From a checkpoint of a small mixture-of-experts model trained on Wikipedia: a variant of Adam for the experts.
Below are experts of layer 6 (counted from 0) of a mixture-of-experts language model. Rows are named router (the router's row for the expert), down (a neuron's output weights, with its number) and show model dimensions 96-191. Each number is 500 + 40 x the weight over its row's rms, rounded and kept within 0 to 999. Numbers have three digits each.
Before each expert's rows: a language model's description of what the expert responds to. This comes from a sample of Wikipedia text that the model never trained on.

# expert 4
It responds to: Auxiliaries and function words
router:509432543492435487533515548528450558454479486494541513485497474522578447546472506466404540494523482482469549498449572481506450524440503556496534613485412483558527502526532520496479521488550468490484497577591441511520501574514533506445436460467508495582489501472485531487450464531498518536
down0:423482476401546520519498492492568518527531456425577480486521512544571468469481465459486511507526546534590495496516494578489537452435547432490513510507524549477543467572507485493504502503502519473470464446460536486497450497528559454516490461461475496472491496461480555480453428592483457489
down1:536506537465505500460442551424475505541450501468510467527533550599512445476538536593528473540455474495492522533502564461484510493485555502471582538496489466512476510516410536472490454481430584584530507448401527562584473553434591462484502529468479472481515473535508522480506504497476546472
down2:514454470518532482535474540564592464480456479519492459507488451451502428518537527484513522501509528522542550466538534496492506555536498522550469527460454511530477462508503496543505623535520451457474476494432503550483524546460531535524532507466497554528572528479556486521510504506398498555
down3:478476556484539512552522474484520512427531567455476497514518339519549449473517550500576478454442466573474557562569511498510496534512455505492516553467467488575461444501508480562491542509525484508499475525508498449449516500480528510514475532519497499613465503532485514475453486535463564585
down4:481493505554460491527496540486500522560469497504510449502523498415481567509483554507510425537534503438516473517484470477487507503552507505486461464490513486520369479528491564551445523449468493483478553466508525488509457488524495512548420519415492480585532533406462536471454507500479486472

# expert 15
It responds to: Table rules and pronouns
router:516516567516448522511537442524545467454521457557548477474483543494477496451468501492508482507494546524471504418524589472451446564475564554531481499488446480532623519465511572475449561514502477474490529483537508498482478473502537525513446489505567465515463519481485523531481473510410504571
down0:531534490499453528500537540494497476516632501402520452492480565546483566517453452555502485508502526506458537464432510520545494465464500474522552512444434538542508494469427503472551447509497468565498561540450476505473509541482432523479481430414502484506465577551458473544460492559512540473
down1:548514512520464447475541510480484502537478574498464469512499507497522492504455554493496459473534439457554545475509520420516497426614499505545528477521461451493477449479569563553518486470534479487496503526493499442468519539513568543429521484437467588566450475568464435422431548439505529508
down2:487517487511595579483534482456487540564489447533514527477485599422549500489478499449543487480563565442493510516545526465496511501503487542491568539483430518491489449460494486551520591542519388495483495471509484561536507497475491538572541474497515526420489459480538512460505497465485537584
down3:496468512559480501512492534510421480485545450470458464489502494559446541489459504530452487511474519512497477478514530539537553521434355484490467519543528546520549476501496466466431535474498481489505464600488492502437479474537489446476573506527453507488479446495521593466485458472544517467
down4:524434580541522492547477454480514502474546504509508499484484473535517479524557551469494487484454450625483516535558465454469465572423542499424451473518578494459415474516480471500468499458476445562447520519534548529463521541542447520463550486468491470567451509518529506506589530473452556457

# expert 8
It responds to: Headings and line-end punctuation
router:537513547512460416540439499506503545440529480499486517451525548559555445461466506473489532485505511508482529512489489520462480516471584491509531531535536468502560495456476556488488492516529487478537488533478468499492530560507524580469452495465515457562514470542463507500514525547411489485
down0:505508567475478538514504562458570556489472522505536535516512453431524460504465520492451555456470467533441479507477561529494446489504557495540487466522476395492471519525455451464528435507511496555445522435437453501459543542510493465426501439456509450510503533494459510471501573582526496468
down1:533548481512546550552427573464554533481565539489470475534497483539481490522520489583501487495487473470472486440461553438568467504505539543529464511520559565471484461532447502448474468540465539610498442464446428543487473578489460442532559449495512452534509498510471547510503520512589500501
down2:525517492447487511458516571535471544520477527421513428504510470552448438497536571475536492515461459477467497461417441519455513509495483509534495477545592486526482527443535486533525447529448486549542464432505474503500533514471480515437505489513476491476599448459536509502512555519619549446
down3:507444437531471458477467528451568486571484484523523481475452550560536554481483493449510435441575508469554498547471585571417513536517579504458472481518471486473408525461484526476467535509433480470527531574509557474532559570478491571552511540513523490515495504509554547566521450458401464529
down4:504466506518545607459520514508450445469498600406481491505426512555409552469469531430449481543458496527512427568603507464550522476503498494542504497548510548505632491513479448564500459548499472533509557519450504625547470480493562461511455451537506485526557458525479542474465507499505470610

# expert 13
It responds to: Prepositions after nouns
router:556440564490466484511474505559476484420522515529527496471499498459487439488414541470605521505536479458480512479477337447510445528471508524407484505433510473542520524493537552489442504548548451531468466522551466527482512521544535522435450492490524443507531601559472472529494529548486536552
down0:542509566461612538520438564465485530515519576415523511565461497430489535497512486546447445547473488481548520468544449475519420536428493481469477506483512506492463522430525476585523483470430528455487489498472463477408504544496576482493435450485483486577490446470514541487478454468436438469
down1:522524407448530524471487544441495540541524542568465479526441580461535438463527480508496528468524483496561500471507493482503412458524501510503409583501481510507416501438508512506552554498479495444537567491504504551534495506531437604467503522512509507523534494484494512515490507466537487478
down2:478515491495477593424470494535541416474524519516556497509454523482457554537563528598456509463514473455472458488470534423561453545498502420481502465504483483505450463470541484490439438521507479513514507462542476539420484537511466489456509551516422483505551540518411492486478530565512505462
down3:482500475467528424477536518511468505500491585527474497472562542495472523500520497611471502507441521525533466435515569536399498517500516488464539550482490517552576399522559478527532470524494454536506532545497470509448485512475500539487490479468406447469527522441452467474539409545485548554
down4:535528512446494557564411546444487490427467477452511529531465494447487400449588459435522512562483489553557525491484414575504494483427520488527462494556452498467592526535496488446520507545504453527500484470482531485509463483458484475497538519548515514564530572486500517471512499561489492464

# expert 14
It responds to: Letters and acronym pieces
router:568428499535479448565498506523499459466544451523544529467555515545591498466447560503507490549538515449459512471456547463481431505450492555534489489463517470543557507491462577436496557496499501505460519554573543524496479569485519529480495561461525450546526487538500458441440530530476502457
down0:495486508523452511418499505502569526460488467437535456490511484518508462557552513569439492477543544497452560561519458488537428556494549542566489449524477594470519454490541509466529456542453532561534515479485560517536508412499498560471465456529562548510529518545481510516504528472481528497
down1:432498492454508499494563487445549462474515556514532487497546568494443552552494519489422491475447558483547489549523520517467521504456497543531474524585448482506478523512585528512499515488484502516510481501448495531486530563510506413489458483430493512535482472534442474493497505518535543544
down2:535528501535433463474507514483539480471551481504456469503448542494501564511466565483538498500543479482539572554444494444508527514445503496465468454523521617530517504518539483477468540568520516503447527489439480538511505443533515481479573489572539556464504456512471549522521572546447432425
down3:523539525531446449553455505506515476503512480428433518546496547450544531531568448461486428460541433533532445439475503423451500481486487460489519454559461458491468437511535524588391483445495504488498481504558475467431446472471489524470484482393534450526512505404489599487586530467515493550
down4:485540529444439460506508518468523444475485470494512475561477565509545489548588501553496519498477521503499557447507498539549551436499486533495526576531502488487443476483542496504501561468485426557474543472455523483500480598531496529458512437512505502463503561477498550450492479468493531491

# expert 10
It responds to: Words after commas, institutions
router:548478538455498461524486543553520497443534512516468500456558511471560493440459562507465449412530503474520565486449503493447426517462514481484496556506515409541575481483492576518439537461507436490472546510508501526479518547510474545481449468451576417578551558485482497515434557503430513499
down0:527541463512491451494386469447555567463524578462501550512491600551459428539584440456539450489481472518521440504416515479456499470530493476487535546545473542526557495481465453588515472556570518490518501465518466529536514478488491558447521419478539539525462475492471527481462547529567453439
down1:544461443510600465520545488534523526501525541485481502446498506513490488441483538547525563506539423532490435492503514577454524444533510521514544489530558469466425520516505517475465524476550489460496488502512459494431498478502486477588442538487557560550500496566523487456532544515452489493
down2:454534486450512532481484527452456527512386500500388569548545497514474448531493574558486504489525528495496525471550482473495532460530560501471454512475582452517495518525462440595473442488482523458572410525509484552484483517463523469496512521579508491439539456504485440455438513508482492481
down3:507509532416517503509461532476484570491485489485466536494464461531533575531471525468486422474560505539513556450512560477437441472499382479550444548462585452543553495438469554471512481526489496506412470525509530503516481504515537536503572527549541490430455480508587536535495522460427513471
down4:517501507523521520450577494527450470546494574503488419492479474509465452597438454476530449510497525516526509529550478502502445490460521497511592527445419503453557529587605381463495447462485545475480480454525530453466585495497448506470547492419478568513544500496537455506505462540538480523

# expert 7
It responds to: Infobox labels, name pieces
router:524456535481447502538505430505502498460538465581518543506538556485498538505507518517453552507500474493501531515488518451499495553503511532492514501490430484521672548417487544537465477465511480416526429537532507527514489567486557541480489441446547463537518554499432499507430513531471501509
down0:509506420474540561541491498489435566504538515547535526459563547496505496504441537464507511507472511526514460476549477507459511516495496516445500525489464524485777500471515469446592518482516456449545442496576570443492515439465508525485454538492518506491539503476517504544490482485538540549
down1:527509387505446504516496562512445547538454525502502543476500581517512520506485555519531503521415496509550529494482528478549533513485498553502468519500488523513529496485475501505618509460548535500557518525568455480460485419564448581526531445471502457514526515507486463493555468454567464506
down2:584481465446493588503478469464523534520566518439463525520429477546487518500494486463421431472490492499496507521523512463509492512546499505518531393486499586501480523497411505453598479499512533531467503513487457475535498517547538493440415498601508508523523541532544523523480550511550535519
down3:422518520471559565529482514600455442413444464480542535509480411537518525440555497527476459479495419547465468475479557522482509496436584507462482466588526513458418535484467492527564472495521534430411455452535440573416518504454486506482526525471528489507596468469501571492493481540475482504
down4:481483522547480546495523481522458513485488449542515432462542543518544513473483529473458597491483523469559513527455452538494446523464527563451483509525520538561468525544537542508479546399494554521412509584472542535449473455516509530516533447542515488527520477469513533516506455476426520502

# expert 24
It responds to: Verbs and verb endings
router:545484532487498475593511471507452463425553452527541473473498468497526496538447517509546514560561503467526549471475611472456484530491532449525504517467493462519572529489553489479449577502494511476484488550536464470488451550493523527469475478461561410489487573562448530441446495482472565483
down0:514394532478444494569518510455496573535491553455518545502483511424543543492451515530521476466506500519489503472549538539491561494454495504417450506501481565458487318546500482438522559473492488531515498474439536440510511554455502465597512512561541479498463478452513462405474463498522501520
down1:501514497524571530444486521498477468500467486532538488475488427582466463619494567525515535460556519536526460527456451488494502501563438469495528573488458496469614580478446391499493419535465556522534479495513468529455476489485462499505493547479442451514520400526491490493476506507524525455
down2:505540468533498543555519428548501467578480477440564503494493525476468551530539481556486523503481532432497501536545449519620497506471452520528543514529530540479508509528468448506486517403542497495476475475488474475524459469510498610526474494458524557513520494478435485460599490448556448554
down3:476463475535495473494487478498506518439514489528430443439466466531541534507494554538534438529531497509375501588438487539563544451518462516546491470459479556456544442513450531510481569575473494570578456500516543501572521478532421511512556441509526463500454530451591509527543456446485518497
down4:516505469472479486475509420550476516480546485473539494503396518544499496494470488506540527538523521487506604470525496554525514521475515586446483476456492511450403452426483448427586539472448519516552477503540445429478414471565522494493443534389561549557453449447459527483554482528391486508

# expert 29
It responds to: East Asian names, years
router:573478552520522431536483498508507558488517496552521487499508483540507516547452587511479500568506443477465533480443571549465471521476480506547548547541436418545590486527480518548507498495539491534455499512550467467508505527426499519409458505461555435585440433557475519523488545519487586549
down0:492500518499513560467441481552502507446523533571534538495516522522529455459507485497479552466540518499457491458502560505474450512477513473438498506453476541527450511490479484532399429472504582463537492461531487500500521529459486466498530605567541416541490498403523460458506369557472511466
down1:528565529553515548461540465486498507538527516448481408480489503441455517494554492561533530488531505536445487478538581474488494500461450532442600465502519519562525601532444452496505500545486549494513489572517564458541460443484528471519453510485430531518460465477460443516564498494491521519
down2:546491468478495495517581487506508554478500555516433476485496562473465520481554523513544486468514512465521463504514433477426457525502552456579551564573542432513532413498515510414472528494458462491489466482511526496504549464625511579519559489512425486484532407485490520543501465535486451468
down3:511530515513483472433484510480384465454549416507493501435454473535465561484470487509467550512480561501462426477553408542546486473511486417490486584485438445476520502426526488480542502501405499516524519475488467503591556448515470526514545548510498495499477462539525491493472565510533529482
down4:477509493508497472474568531473501521490560551480454476508566477502501450535504452484535476552538480487446567478431507379503506519503506568511478476543472546611521529461560432562500532543551549473492452544498571555469461536501507447518520431471520499500408462446520558479576531556435518533

# expert 31
It responds to: Early word pieces
router:523473595490433505521509465480504478472498426542595490498525513502537500544460501505454565523533456488517534509489599455456542532527526525521482500490481455517647538452525561493440550580529505465549469493532499473445463573487569494447493486488565452465497536502406456513460490516534546492
down0:520566513482501552476607441511537442437488499472380502476460569456558458537548476558512485519506528502489539478503476500537493539523450443512536481505479499478495486505530578480537515503551528416508474536494588510536541511536501425537512505482441450544436441505442477512432497531434531505
down1:459483561524511488550510464493448511551536509488519570457508538454450487511482541531468561440482473475483531521523535503520482504538576483607432516489486534396514467544500502500502595490496471472543568517503416508523467543536541480512467444538560491476550493490537465509481579456412527456
down2:456453490452537534556534535544503529494468533467473615548522606500528415536517516525465483470528501577504461528463494466481518468528567480506517539491483499530550567524483522484540450502523544528525487492527496544498520544498446548528508546544509462531484463459459418519446445524535555560
down3:563465523461489481525486510504459488513497449452465501513485538587513537529490473553514479529487450473561440512474455557510452490511501479460455571516519541521629460429507494479470563517428594508522417488444457461553476467466472461490525527492484436480460398504488502443488498485536517474
down4:460430513489516505467618492531490527443510460526469546540485537555528553506449476546517486532544500509510482483445487576487495445453569519531505528567436492543534468554438471561527528477500539570465540487449512540485498484510496528456449521452464499499428513397536510503456551497513468596

# expert 28
It responds to: Colons, hyphens, sentence openers
router:540485555517467464524449539492476440384508463508530504486581482586561500457475516485503513522512507458492521425434400477476477548468555514514529489483485448500489570511514544519469531527533501465513488501477510478441478515490486598460463493493519473468517505502470494468429560557467527557
down0:492511518459492587467558440487495522516463497438501453502520536601516462491571583429475521491477484475422472497540495441530508441478523498491509472485397569453444556505506526425513468546463510516465469505466489497449459431414510505475542483555535505540454557535444497534464477568554499500
down1:475540404508534570525531536503438536465574496510469520550419481505543487520557480509527578499531565444501502535471539507448497460501546474449574518531489496489595441497439451538490507468450506539476490525516486563505511478524516494474526446542452513442505453531518522522510495521515491477
down2:428475538490468464473539508499501515488527542486468509446505531415550495502508458505557483501503490578461568498466446470488508543558532466476452496473555431499542553539509509460473548519519485513445444410472448490582453436481457443425531521525508483499428508530505518524454499464505536596
down3:611519467504477609511552560510480525517503491502501557460486542462514430497462544446517499482533523428493511498501563525471518474441469509474475477561504475494548495520464533468546537478438562477468504514467506546416478509465538536485492462488447525559510465465477515508536390520493467494
down4:473492537521550520456515536513486485470526435475473476556533496494498509535449482474539468500505550484416430474480500442521468558457581462484529569460577557572500457523544519473484532476565550498492509604486505513468535434452447559440541502533519472510501505534516481474505461481541534564

# expert 0
It responds to: Personal name endings
router:554427511493508493562458453531500495410498456558488541470588500563527518523473553508525506579529497499487500495457589486432446497442551506452524524496545506544605510498525536446476535482541454471504543563542483505488461535489473571500474482465549463531537496514521486447431557524454534482
down0:507482563509472463491493544513566414502535444581527466436520554468479539504497459476489545486506578575509526505498575492529450494449509493530487475579417502544578507465484506479478500554532530550473507408437490530488482460487487537513485506475542536535442504506437484557498535483436543499
down1:472550545484437536498523515527481506554488530426530513517513512469482492531494492494502500558496516510486474556453584484472454495500494392490388475538493492494479508473507436506506535511600454581498465490452492611531466535500457558465545537501458449522533450589426540574538522520482452537
down2:488470440550514478538551582495562505556495459543473509489510535490495533490516515483501525525476493470518497473467565514561463429396530475471510520482523479523416539544479507478535449541451465550491502492468523531542513533531469543521457480500545484479451491499432499507446511509480524462
down3:540538427509516478449408472565479548502450523494508552431427505479496507475536518510483490395476494431535448516574499456543524520498432500545519499450440492508486473476519509536536478564528475463568528541530444471500539508487487539540500465489572468478470533494495596396478471500442476553
down4:541463463476460485514593445423518532577516547498525488573536458538538506545457523498465452511547532496499508486500495487526450544452523563542486471498578528505420505522538517472522582406481528459519463517503591549528463519468513459487534439498482470505447521461534520475460436492527469522

# expert 21
It responds to: Table cell pipes
router:573496525508525477505502486421460468445478476515503490464485480467543518477475520473564555492564505472457541490481444463433503461494542521480495505586468463567490472499516560525448535517525497467472482540496505497478461540526511513460449477427576400529495457463459478443484501489485535557
down0:465528583439448513491521506445458523553500536433462596417515519485484534519527518521477514472450506487498472566536416516534512481511513495476492473502511476511474521585542580548520552434483523504552517437473467473452533525565574525523486489483476518485509470484467491420429561504556524471
down1:506525573553461552543527475466489478571447516438484559473495518465555527514543514525447487523533505497541462456617495455517514506481549502531527462512424496475544506517494464469541520512479554511514492486431523480474494478536547532549438403496450427540522442555513505447510523457505451440
down2:566506516581557510429470451499489570491532496556477478539509534492498541537501538492444573555531540527465521467541590506508558576573610535484494528505558498499461522477484489547472470515499516480515495487495533533551520508480514535524509468526566511433544499502542463538560567505532495558
down3:535505546437420498424491537520505464533484544519498506483523521512477583527493422511468383478462436534529494523484492495494444513543437513414528580477504511446477457495507520490526457526540505531506493516460454474468489484461450493517480553488420541526481562450589449516581478458552526553
down4:486515524503464480523453492516460500490511582543677461481504530519529497515423490533486538520521565443447439496466570416469550518477462517579492458472552568424562511523450531452526489498468489470471573525520489432519518505532509509492452465571484484498416467460546470517440455490522511468

# expert 1
It responds to: Foreign name fragments
router:551473530530464528548456517471514482434594464497507545484489490472541523496463543490484563502581503456428470534446587448463471541476542527537481534550497532582639527431497533464496533499503414484479457494495468546484464518553486506508462529415517557566503512537491524479452521519497512538
down0:498482485615484554527562478477594482503437522580495520460523505554534475468408438527488491536500542541423505515413467484544434449475476476428575442449487512501537499500550551522459514448467460511488474443412496545474501553480508503538478524452560495455479540480533461544488419554538521510
down1:475519457480496505470536505526555520501475455473534479435500536517514523525526498489521500510445514539590560486455537525546502518497458512493441573481462478470566473573459514452536521512485504442484502571563546459527462564475515515516530469432429494488535530470471456487474537451563532507
down2:491520561521522527578484550473485530514593458518546555456497526530489507460578526509496517554460442508544458537445533469568482489544505488459393482516533545497579499522527513510499468465547575526528490516454500520532468543521555473509520463520497487514473544438504471482577510509554471532
down3:516439561556523442567427502493527495526516482459482545545496537520519488508425495506503482449502511490525514441457546524547528473533530480522530522544485570451523528545467498532522499489527476528488548477460502495476493544475467434457584430528526455512494557524444503538457519456533482459
down4:443487526417487480492545485557465483483497445479506459469566494524492487463560476514546471499507420557530482544472473469543576450539460506480425429517563474516489532528508518525509533485548502478452531453490520440531517455557443506500469492511536460497503581428512438519472454497511458521

# expert 30
It responds to: Place name pieces
router:568495567523482484595474506494495507404514506546485482463547527511581551505474540481450571487479485504498587497468505473509478524488528560485517481485493472509586527474516549549438566573476495502522512460465491502500491543475500562462444430490564497539471501589496460501431548540526559454
down0:497487510531512495530560543462510463460598487525500550524576505503508517475485499528542454512510465563429443444532470563452475522505454506477520526472544496506440452518492457451457541417483404478452573486537543485550541507522465451554489554439557520528491553501485480534531454468506552489
down1:511417484478508550532472474478479571469526490524519458547524483462505529520494464457491508510542540490427494497523465441531496590511461539432451509521481526491572417506540545517495524492511520565541455454492549517479477506521527507526546472492488550513558534498528455532459430514531581534
down2:475555476498536539477533537477497604492475468470536435458510560486494509593514524495502492483517492508564459451527440518558483437592558456485526472442492517549493574555512519478531522503480488597505511597586512490540490555542473509470448477491575489517471524489533461533482513404562501522
down3:510494523509493512465591522492476477502528458595441546465501455534448553518488586479505479475524477480475547473454395508526542450473487442490481475513505504490521459480462548504481450564481572497542512451465469474526523512532518493456544514531477484521465528460568419524498508475462510456
down4:520521556470393452463556505493513532474496508576489533493468562519519476528469464554489477526441451466552588479535464524469519554431443509420563509523485513546515504587504519451433561589536470547503450440463580528450428542428470566517526528511491523498526462462560464526564582541525478473

# expert 16
It responds to: Word-final suffixes
router:534470549499484463535468495470527456469554464536503506415544544498543477495470463511511512460532483481500546459448559520473458582487481479519496537503474465522678490551494512562460575510488504472501509541499485497467455517524524563485489509456520408585512595522469520487507539521448516503
down0:467487468487520511497450552498487561576454478550487407443521473474479496410493529550508462432513427452499421458488568519446545549535486476459493534511471512509483423467483537465412559453557457602474463475475510458485487515434458540484470465449480480596485553508496536473519521459512582570
down1:484480382492489446490519481532515583440479526501437507460511567540492474460466457513538424507477492490451525471556524522535511487534480464480482520513484524537469557470470514517492535443450600589523533517470530513538517505523540531498554529568467464504477458504445548478422416524550466545
down2:486494516504538494471480566479468503481557504506502563464535523533521501398433532495569466554541535571513520507505457493444462448503479495466504436449490479518599545517462493512486500542459564473546497435500505524436495500431516477517472512453465483498508471485444422548530435448500512461
down3:514481564464490520560434453490493433495460463571486569569440443512513472590548476455517518464496494503483488479466528455524505628512531511520515494434513453502420515468435462533498484537443517509528382462532495470506529559530450503496528533511465471529444498518517474488501541574467435504
down4:480463586476513535519571550562449442531513517508476565465491467513414452480424550473546538442529445434485580512510488453507432503472536485485484494521531495470537540508477518466519470507543462492572537523484560479471498462519529504440538483500449483548525499493514473500511482529514497486

# expert 23
It responds to: Institution nouns, time prepositions
router:524506554548508450496529481538519453495600479569554462456468492568453509468483535496525508445544497472483582474470538483513433480503544534520542538461514444514599508500552552494462525484499513483478557504563512488492482490541520562441446497463507367480537530484452479534479464501509465571
down0:441509478417466546535449481459434519515575415434553527487433451500544474478482521508507497467530476497565476519545503469466490544513483473499508524607427481480402534405520479484422461496568481476485515462483490552524516375551501492449479467525549456496540450541505446556478463592485457565
down1:516511480535490572544435459396442463450533548502515433586459470510463508543489533489550639510489473466540594475467461514509482461486442484479488502476495536420471395513594476536517449534492480510526535500513505564535524479520548468478562494475463510517569505491436460524488540440532529526
down2:460515485533535535512479519542473507527601459493529427465520514475548500513490501437467423505491469598524575527472557549404536557510469531499528535506479417526463545500489528474583505523496478468460440475514432482525471469498464497414496489455509472488507512473447472519604519511558472491
down3:410498439551556482558496518481559500399497518427474486480520479554483447489500555536486534475492471520496458536512526492502476468533493487512529538539556540457365447465471543525437497542504481600511533554452450453563557483512482475544516461490603480457548384560510511515495413484479446458
down4:513497470503514546466496448491508524495477572518466496546535532473496459521442450556558512513440512512507509488472429511433478503497496449518443554462459485526414479487503481450490494453537444534568526445540549454456447426533492504516495488443458473521525493529571532496474460517536518556

# expert 2
It responds to: Word ends, first names
router:521508541517504448465465496554487500444479476499558478487565497564493452530464538475527495498516518432430554456465579455420483466464521531445537510503510521529536510492525522504481521461536420480534529612545479493493498499512541550510493474442513403535497444451471454472465531519479529520
down0:473528476504533520466525475461492490443410495503483492482520450503502552441459533482501469459528503534509493469499499454436501472567558517504408394524533476468472466490432493490541459472473574569500548574564448495430443513498516455482546507507484494495529488459494473479556488467562504471
down1:482562591522499507511480501535518487471489528481467461552514513559492481472501466511512521488564417548563467553521559534524531526448481463579470464497510570535519476475537445471526550485477505518466524456439535520529489487502553496476481542522520507571532456478453473562536525490512485471
down2:533521475505522490545494474507550553576468551491501498487553536486598547505500553530529536483470553547520524516476494494545465527512498529498509523535517540503481470458560531478520541478507484497549564509520588527572513554483566522426471472518545458594510506440496473464561471488552467510
down3:481496507479468489536513532403525507438461538531476485420466526474445595390505496444512462481413505552437482484472485535467457551486485483531477544518560466469547524486463500497484498572524585460492495451515541543549524537564511482484541512427470465485495394513465512460450557492473508486
down4:542483534461528511497502442472456498467408489476487544556536445493474563486494473444473464570543465520439500554559500535485464534475472483563482473576563489551616513493483490550525458480589508528463496587520420506527476488535490541496505516523492489519477495499527472473519592507537512546

# expert 22
It responds to: Nouns before prepositions
router:474444535483489463522445514472503531474525449459512500489561489468542562535499527435448546535550492489544525473447675488471518536490501507523495501477502449534585522475463584525478547562533459412491505528552425527466472536497454549493530472469578485494510563501463443490497508537457516483
down0:450473457517469481441490508530429494534437467528467478443505558607531478472519482452457533474494425423518449428479535493491539488497525518541521554472519516389363553521520437496528544502543510508539544480406478517503565499507459556476476505545533522467493451522473464489466505485531511488
down1:585600509395516541492500468487484533464409483476482471530513495504521438493584480553463467477479531555455447504512470515561467516467526462503476560498511514432639512486523565519472520468465526492582461575496516548432459483432528522554459469522465526518495426400488516459440490523517481570
down2:520469479549539483487533534538468473471529407520473547426523406472472560504584451540466540544514441604564456530516485511486512476587562512486506466478471507535551557600554430439488538505502524481479467533474474530509465464529547466534460433491439481527565481444401469494500466471487520481
down3:450511440531546440513431452453449471544495558454445542512479527446472526526605455519471454468480405439506485509436504491502488504479540631481497467477482462523416479505514456517475557476492530506483478486481524494428386499514462497548487442508559487563550445534462540493533514464468458459
down4:543445525471592517468460563584459499549591502531492496463542521524476536478596461503565481464637523493547501533487544506495442532541542430577511527492535516498590537537492493564537440497489527521536454544496455538506432479539522520561412493450457514511565445495433484496468502507487512416

# expert 26
It responds to: Determiners and possessives
router:567493528482477475510462489530459513445552468508583481493463513528543430493475529451550542532578472484477557482484554515469450507500529508495533567515432418518535544492538562534425492540518483504540478584496454501432551569530521567442436471489519410539457439510479453470454554528485553528
down0:467524498543610507408491506542536528556480522496535526487590531548547430505491437524500472516546461465573480477496510488537495578506497552570545489456477511430582433504469481515458521429528535523520507539551532471544573526499458533431437455512544409598500486543481593460491512512503425551
down1:475511531415536507535501418494404439575520400475478516559463470517522485531519513515452552508458418550511471530558471527499445501479471477493561452574493442563557454512568457519520460515496521507455487465490501482496500460462451465527497491517530491511460449540457576431582488474499444461
down2:486495507481557547466577474477469485493464515501587485520484498590460505467521488500525526555484500484505450534507523493576491466548537461471493491531419441531372434489535498450444474535485508556505401524429543495438403519482489508546502502492499528501537524492503478523440483496486550614
down3:564496503533480450522502505542494523495477476520485485474483495497433512553568505477484556513484474514495514481443506495408472539507462497496441470547490494558644465508558533551547539491499489508547524530581479541494520555536486461483533465513446508426529541481581550456495473550462556494
down4:466508479523362473521520522546524472489518535459483513566490456459549461531514533476473555557574434531520480469512521540438526538491519538507549443511497469464429503485536532431584455495541535508486502495574566410455513451522433450394506526514517476488584421477561487443534554479495491486

# expert 6
It responds to: Line and sentence breaks
router:525401482540435478535476565569478450433595403520582583469538497463540464514451560480467483543557492456435563473486432516499438504488544519468496537498535472552516496400519584511445581475520472469485502564548448506449421504541520563484498509505547507536487466515453508503447555543420514509
down0:549508493463669480479498466460507534456509516480529522497434393562487413531488479543533525538459548503491505507502480452520530505408465544467538501466554454488395542557432469617472472486479573465475507512445450459522567485416495514473517503540491539533534527594526441535483488544562484406
down1:519463529549513501458539472506491501466490494487534568520503585456534495450453552536478469510544520599479490513502542503509474540537468482461498477459541483465562517517478517459470537534489558492482510417530498511534508465555522503454472522548511500533549533542535559513563513467474484545
down2:479494546473530485521427446541511474469537474479560421454584528561553500487426433522535482489451496441564527524459468476497514512498502520513469482515474474566414513545540554426468488544495520548499506478415486513471523539478529507451526549534452478496512519473472469530514519561580520555
down3:488470506549546527473521532487555433481552462450560450464498500555445534535567542464485519499482522473458452475491545470514534523472515471558514487532527430499622513463450542497503463492465533561551504494491525476535454481470558465465455474524539465465487559464486511471475489451469484487
down4:505454483510431536482490474468540484515531533533499531498566520542479542544486509503513538429470524535484524481515578536570580531547553576473529487487516502492595475532641490511472455526501466415506523476452487544509597540470527483514501495499460528573409464565466549467546444449465521511

# expert 3
It responds to: Coordinators and list separators
router:505508493502460461554481486530566470496535476552517515457459489584552432474529575507540517533520475441478550469474419504441504543473518522463501486570501416562469472409529594483471542524538491445457534530583469504508466541558485504536449432436566426543513490471456486469439513502442534576
down0:467505558560430494517495573530490578557583460470526498403527450540470440534582534534497427466446510515514479457505445449483501495505503485499480477538527506558595458537537485581434501472543480478494497564488480489551493505519440497565538464541446444457484457508507538480520474514472525532
down1:528460518480495497475487422604401507500559508554525508521517458464526476508509555421526507462512404489479476515459493543500462486467468564570531469466517456505374470597521499518511499488502499548497515479521479485445546492565470501431466524571521558517499523426505556454585544518490531479
down2:498463487457523551505416471524517482519485541488506477513549563489484512475469437502536449534494456515531574531489481512494405443552527551506495513452485556423567541449478541504578554429464533502510565491543431520509520455561524499520557425515518521500520453444507486524492530497559524490
down3:488415481479500466529442495496454497509469492520486437539542458452524495507479466487470479460506479430502482520451473463504523443462540450535531583523525545485638489456527523560446495480519544523529513438507468507440540516540501504481537530587539522451469457528509442531541509531483548530
down4:552506478532498501527508503506518553520430482471441513464534520542469524505456521538489485483480555565459499533525442510470600515470541545520537437511507514506605461526466494492535508592526483494516497392499489489467474514475406548524494489491533543447498436534527496412536493507520517519